From a checkpoint of a small mixture-of-experts model trained on Wikipedia: 9762 steps.
Below are experts of layer 2 (counted from 0) of a mixture-of-experts language model. Rows are named router (the router's row for the expert), gate (a neuron's input weights, with its number), up (a neuron's input weights, with its number) and show model dimensions 112-167. Each number is 50 + 15 x the weight over its row's rms, rounded and kept within 0 to 99.
Before each expert's rows: "mostly gets" lists some tokens that are sent to it at least half of the time. This comes from a sample of Wikipedia text that the model never trained on.

# expert 12
mostly gets: " He", " Jones", " 2003", "\n   ", " *", " 1998"
router:44 40 35 28 71 39 30 56 84 51 48 65 72 35 64 31 60 42 54 49 64 38 53 37 58 28 36 60 52 49 66 27 67 27 32 87 10 77 66 51 61 34 56 33 38 39 41 54 54 69 43 34 33 41 35 31
gate0:41 49 62 38 50 46 50 53 61 39 48 51 56 42 32 34 62 47 56 56 40 53 49 41 50 00 53 63 57 50 40 22 28 26 62 70 72 78 80 45 47 39 35 11 40 68 53 45 24 60 35 65 40 40 66 39
up0:55 37 66 48 32 58 61 52 75 64 57 65 50 56 47 66 66 61 27 35 47 69 64 55 67 58 31 35 60 57 65 73 48 49 60 50 72 64 31 55 58 50 57 55 40 56 70 48 54 37 58 50 35 66 41 50
gate1:59 31 49 43 76 47 48 28 35 32 33 78 52 53 55 56 48 49 38 75 41 69 55 77 43 32 56 51 25 43 39 71 21 48 57 47 68 67 47 38 75 52 31 32 65 46 44 38 47 56 57 64 28 48 66 55
up1:57 29 47 53 07 79 91 55 65 43 47 58 68 57 45 41 42 67 41 51 21 44 57 56 41 42 75 74 67 69 66 30 45 27 68 56 68 55 44 50 35 47 60 54 63 60 44 53 47 52 52 50 72 84 33 26
gate2:57 41 62 49 48 73 65 70 32 54 42 45 26 56 43 53 64 71 26 57 71 68 43 58 44 24 60 34 69 53 68 79 32 65 56 79 67 37 87 60 29 30 47 75 42 48 60 76 64 67 59 60 59 48 23 48
up2:41 63 26 36 69 46 51 52 61 57 54 53 32 51 62 34 45 45 54 39 59 36 46 58 31 49 73 50 52 48 10 64 38 38 49 52 34 54 68 22 50 35 51 60 43 67 63 19 54 73 28 42 53 28 69 36
gate3:25 54 84 42 42 25 55 73 52 70 50 60 50 50 53 44 36 55 47 59 65 36 46 67 51 38 45 62 51 49 57 69 46 39 37 52 27 56 31 57 41 25 28 22 38 25 55 60 39 71 81 32 58 75 43 51
up3:43 24 59 40 62 46 53 32 40 60 43 71 57 74 47 43 15 29 38 61 38 69 24 44 64 78 52 45 59 55 50 71 38 38 80 51 27 40 36 64 34 57 48 19 41 36 57 78 72 47 60 38 57 43 49 17
gate4:26 39 48 62 58 28 45 47 25 49 29 82 17 37 52 50 73 52 51 67 42 40 45 61 42 44 52 49 59 49 36 31 83 79 38 44 57 36 41 63 26 44 46 80 53 32 56 60 42 68 53 42 42 44 35 47
up4:41 55 27 21 32 61 33 52 37 71 36 96 15 54 39 54 69 56 55 69 65 56 53 56 20 72 61 31 38 56 59 39 72 44 56 58 30 29 29 58 43 49 47 48 43 47 49 54 69 48 47 54 41 51 39 53
gate5:57 73 65 62 44 35 24 39 26 48 38 27 47 48 62 72 68 44 59 32 46 57 21 74 34 37 34 34 72 42 45 64 47 81 42 51 50 39 73 25 51 50 35 46 68 35 55 72 58 33 56 56 51 38 27 54
up5:47 59 18 60 42 53 49 38 63 60 19 25 66 58 74 37 18 19 84 56 55 41 62 43 52 57 56 47 36 86 52 52 51 41 56 13 56 72 49 68 51 44 49 48 51 44 40 61 59 43 69 67 60 54 52 36
gate6:33 57 20 25 73 70 58 51 46 59 40 64 79 50 46 63 38 61 42 31 40 32 47 71 57 64 65 86 89 30 39 55 44 34 53 52 47 41 55 80 73 13 46 82 46 51 35 45 67 76 68 60 55 60 60 63
up6:61 38 38 30 61 53 60 38 22 52 40 57 64 58 52 57 27 66 54 74 34 22 44 65 55 26 81 66 67 32 55 57 50 31 74 36 63 33 66 79 30 58 53 75 39 33 29 45 59 59 51 61 49 46 56 40
gate7:49 70 49 29 61 31 32 23 60 52 56 67 50 55 62 66 47 42 46 40 52 64 21 50 38 47 61 34 42 37 46 48 62 50 52 62 65 43 42 43 46 53 37 19 32 28 60 64 61 44 55 41 52 45 32 37
up7:60 45 44 40 71 57 33 35 53 40 49 45 59 43 43 58 51 56 30 67 52 33 23 41 44 25 61 40 60 27 42 39 58 49 97 26 36 73 65 30 59 55 39 43 58 38 44 39 20 70 67 54 29 20 30 58
gate8:74 60 53 54 85 49 46 23 43 57 52 50 58 48 56 55 35 59 35 62 66 69 43 56 44 48 53 54 51 42 57 71 42 59 59 39 45 68 51 73 85 76 65 37 29 55 42 53 26 43 82 42 88 48 59 70
up8:14 67 38 44 66 49 39 32 59 88 38 51 50 42 79 43 83 47 19 52 52 42 62 57 42 46 34 41 50 54 41 76 45 51 53 42 50 43 99 33 52 81 61 55 26 33 50 65 50 51 37 39 55 34 27 56
gate9:47 39 86 58 68 56 50 69 46 44 40 75 33 63 51 54 75 30 33 61 68 58 38 43 47 51 22 65 51 35 79 39 65 58 61 46 52 38 63 47 62 42 63 36 53 39 57 69 40 65 76 53 60 51 39 42
up9:72 66 44 26 21 25 72 50 25 41 54 73 22 42 42 65 28 58 34 37 73 60 49 29 70 34 45 46 62 56 56 28 63 48 41 70 60 36 12 47 42 00 51 25 27 67 59 44 23 69 69 31 46 24 28 60
gate10:30 72 17 53 57 33 57 72 14 54 51 31 50 12 46 48 67 70 32 56 46 62 60 78 18 20 29 43 53 40 60 46 58 61 67 47 53 63 30 68 31 74 62 57 44 54 66 44 37 55 67 66 42 46 15 29
up10:15 54 36 79 82 50 79 64 29 44 51 38 56 45 09 75 29 51 56 60 49 40 25 64 45 53 42 74 54 61 54 42 43 55 21 63 64 81 45 67 37 55 48 52 54 69 47 50 29 41 49 45 47 67 61 71
gate11:64 77 59 47 32 49 16 32 45 64 48 38 62 54 27 43 51 57 42 42 55 34 08 49 71 38 73 70 59 51 65 48 50 64 63 51 55 44 44 61 62 67 38 56 39 40 62 45 52 45 78 33 45 76 57 08
up11:58 51 29 59 40 53 57 48 52 67 14 55 48 25 54 40 57 34 30 55 42 46 50 42 40 45 63 56 61 35 57 54 50 33 59 54 50 83 36 56 68 58 43 56 39 44 44 46 67 57 39 34 22 34 51 50
gate12:42 24 51 41 82 45 65 35 51 66 79 57 23 49 68 35 30 43 21 36 40 78 69 77 56 09 67 50 54 45 57 75 44 43 54 45 55 35 58 74 25 49 19 44 61 36 49 67 59 47 65 68 56 30 12 68
up12:64 64 52 46 21 45 55 41 34 66 52 55 62 58 66 30 26 50 46 37 13 63 71 80 42 49 74 54 49 78 53 57 65 55 65 54 29 50 58 40 26 34 65 60 42 50 55 55 82 77 55 60 39 74 36 51
gate13:39 64 53 53 45 47 42 44 51 46 26 32 40 43 71 53 54 90 54 52 47 49 51 64 44 58 46 40 60 67 41 65 52 53 61 48 48 18 45 45 45 23 42 63 43 46 54 42 48 50 57 46 48 31 67 53
up13:09 33 84 71 63 20 27 51 64 24 46 62 78 59 41 48 57 41 26 77 14 70 61 49 52 45 73 30 43 01 34 52 48 42 62 57 48 45 14 36 27 50 45 41 56 12 53 67 48 51 49 48 40 38 83 35
gate14:42 29 48 40 40 42 37 42 42 51 74 48 71 65 40 34 90 50 39 73 31 39 49 42 48 62 49 11 56 36 29 53 55 74 61 59 56 40 40 53 68 39 43 45 37 55 42 35 45 72 89 56 57 46 57 44
up14:64 34 43 58 76 44 47 14 33 77 55 51 51 67 51 46 53 45 72 74 51 65 29 61 43 57 60 62 66 20 43 41 43 45 41 54 56 30 46 41 32 75 43 34 40 36 25 34 45 43 54 60 56 32 50 21
gate15:40 20 51 51 37 52 76 34 38 38 25 55 24 60 60 45 65 43 36 50 46 41 48 77 66 47 25 53 48 47 76 47 49 68 58 39 46 39 70 59 73 48 56 45 53 42 49 54 54 56 56 59 46 22 48 33
up15:43 33 54 30 14 26 68 24 48 15 37 27 71 40 21 67 64 46 57 45 52 64 56 74 50 36 45 65 45 30 53 44 29 37 41 69 65 59 77 47 27 44 58 48 63 50 82 63 46 50 58 60 52 60 33 54
gate16:62 38 90 34 60 38 36 61 64 60 44 58 57 65 61 66 60 33 39 80 42 54 46 60 68 37 22 45 65 38 31 63 49 66 66 59 48 47 45 36 44 74 70 41 59 43 55 54 40 45 44 90 37 51 50 40
up16:46 69 31 29 73 39 59 34 46 49 26 54 34 78 89 57 52 54 65 41 50 67 39 79 34 41 36 57 45 52 49 29 31 35 38 39 25 58 43 80 78 43 50 31 27 38 21 48 65 53 70 54 72 40 50 62
gate17:45 65 70 41 35 60 78 21 51 63 53 72 95 34 48 40 66 67 47 78 27 61 36 32 44 39 45 53 70 54 39 44 90 43 45 35 48 49 36 50 68 57 51 41 55 47 77 32 62 57 31 60 45 35 12 49
up17:53 51 82 48 72 43 35 72 39 56 46 32 70 09 18 53 52 32 53 76 32 57 40 42 85 32 64 33 41 39 62 75 45 65 29 40 52 38 65 42 57 58 51 73 38 35 60 32 37 50 72 43 36 44 68 33
gate18:32 54 57 72 55 15 43 62 49 47 35 59 52 40 34 62 27 60 41 29 31 26 58 57 33 46 44 59 39 51 84 56 49 52 46 53 73 52 01 38 51 53 67 62 15 40 60 67 56 50 52 53 47 62 67 49
up18:26 56 58 68 50 36 71 27 65 52 26 53 80 73 48 33 37 79 53 42 24 31 42 58 33 42 72 56 38 53 35 69 44 55 40 59 24 30 70 32 64 36 56 55 32 57 34 61 72 48 57 38 36 60 31 43
gate19:49 68 34 15 47 62 46 48 87 46 45 63 49 47 69 54 11 48 44 55 73 24 69 54 45 36 64 70 75 29 39 45 44 54 68 52 46 42 31 48 38 54 58 50 28 48 20 54 37 12 77 66 61 42 69 50
up19:41 44 50 64 45 64 64 72 59 49 53 44 58 25 38 34 47 46 40 77 47 30 36 28 33 36 51 58 41 69 36 40 66 62 33 28 55 18 78 51 99 50 49 66 54 25 37 49 34 43 45 46 28 39 53 56
gate20:37 23 33 47 53 49 51 51 61 53 56 48 56 67 55 45 40 38 38 54 33 51 20 31 48 09 64 54 51 67 14 44 37 40 25 44 42 48 53 68 42 51 73 55 34 55 77 49 35 46 46 28 53 41 68 43
up20:38 81 65 52 52 26 42 41 45 61 64 53 28 63 07 62 40 64 85 64 53 72 33 59 59 74 45 58 48 50 51 76 63 57 50 33 66 35 30 28 35 38 32 52 46 82 36 49 46 58 36 43 60 68 54 29
gate21:47 42 49 44 34 69 27 52 52 79 33 77 70 42 47 56 53 70 28 43 29 38 52 69 55 27 31 93 62 49 42 28 44 66 57 62 42 41 46 52 55 37 46 21 46 25 83 72 60 62 57 45 60 30 28 43
up21:38 45 53 49 48 45 07 63 50 69 75 23 47 45 74 69 52 63 42 42 54 79 48 19 36 34 46 55 46 53 64 65 43 47 52 49 65 48 36 28 76 59 58 44 80 55 60 18 28 40 61 32 40 39 34 54
gate22:66 61 44 63 59 20 76 42 42 56 43 85 35 70 63 61 71 44 37 46 70 39 45 54 66 50 58 57 87 30 46 41 53 64 45 56 26 32 47 35 47 63 42 61 65 49 47 40 55 35 47 69 41 69 68 49
up22:30 41 49 36 34 37 45 62 17 60 56 35 48 65 31 26 07 47 35 65 68 15 44 25 41 52 39 37 32 59 43 56 46 67 46 14 60 66 74 36 28 40 71 67 33 64 30 64 63 37 51 44 54 73 63 69
gate23:61 50 74 41 51 46 12 51 35 45 64 51 71 52 56 50 55 64 46 64 62 57 53 46 41 45 61 61 64 21 48 65 32 50 75 68 73 25 52 62 44 57 42 55 39 40 52 57 65 50 48 43 43 47 59 50
up23:58 53 55 23 57 40 73 59 46 52 17 38 47 78 53 39 62 61 63 75 40 56 32 47 42 38 37 63 44 80 60 72 43 32 51 37 46 85 34 59 61 58 36 60 49 70 45 37 73 68 66 67 80 51 43 57
gate24:42 30 51 42 48 46 47 73 53 56 35 59 71 59 35 58 44 30 63 64 60 46 44 56 33 27 52 40 58 34 38 78 82 61 60 46 25 42 43 47 26 28 36 44 41 34 96 34 64 42 43 65 55 56 55 43
up24:47 54 76 49 61 54 71 51 66 83 65 54 65 54 52 52 61 50 44 40 65 39 36 55 47 55 57 39 61 58 61 37 51 59 54 40 34 03 52 52 64 31 34 46 47 66 29 39 50 53 43 59 48 43 37 39
gate25:40 60 40 56 33 36 32 34 50 27 66 54 42 28 69 43 44 66 37 44 29 59 38 74 48 55 46 44 57 43 36 77 57 39 32 56 59 42 34 25 53 60 33 53 47 35 58 58 55 45 75 45 49 39 40 68
up25:39 67 35 43 20 46 67 47 55 41 54 34 55 58 51 54 64 53 59 51 77 58 45 18 55 35 85 35 37 67 57 63 42 43 59 57 73 44 64 46 71 16 27 63 70 50 46 71 57 57 59 54 36 35 39 67
gate26:44 58 63 51 40 53 58 49 29 62 58 76 64 65 51 48 54 50 40 79 64 38 39 56 47 21 40 55 41 64 78 41 47 60 61 34 85 42 62 57 46 54 35 47 53 51 58 50 70 68 42 48 57 45 64 37
up26:45 46 34 60 58 59 44 84 63 41 46 62 25 56 44 52 37 36 69 28 53 33 70 35 59 71 52 58 29 52 42 53 34 54 53 48 51 40 53 37 69 57 66 30 44 56 40 58 43 45 52 57 44 78 45 69
gate27:33 57 60 73 50 41 48 40 32 30 64 42 23 38 47 50 67 72 00 67 53 59 58 49 49 43 50 41 50 69 47 40 64 43 59 47 47 25 72 35 68 42 42 56 23 28 57 57 46 67 24 57 49 67 30 52
up27:58 54 30 52 32 41 51 53 35 36 32 72 49 53 69 47 41 50 40 16 74 39 35 39 51 43 53 59 61 59 45 51 42 39 39 64 58 53 32 57 56 57 31 50 56 54 49 37 31 39 43 48 59 53 80 53
gate28:56 59 44 70 77 43 68 55 58 50 67 48 65 49 60 52 63 29 58 33 51 46 54 40 49 32 78 24 41 20 68 59 72 41 49 36 58 64 52 57 35 43 52 41 46 48 78 38 18 53 48 20 49 40 57 41
up28:51 31 40 41 42 70 44 57 64 45 37 56 65 52 31 40 39 57 50 55 75 36 40 42 58 41 61 42 68 83 47 67 81 47 47 83 33 21 59 42 68 50 47 67 47 32 29 41 36 73 45 51 73 61 50 39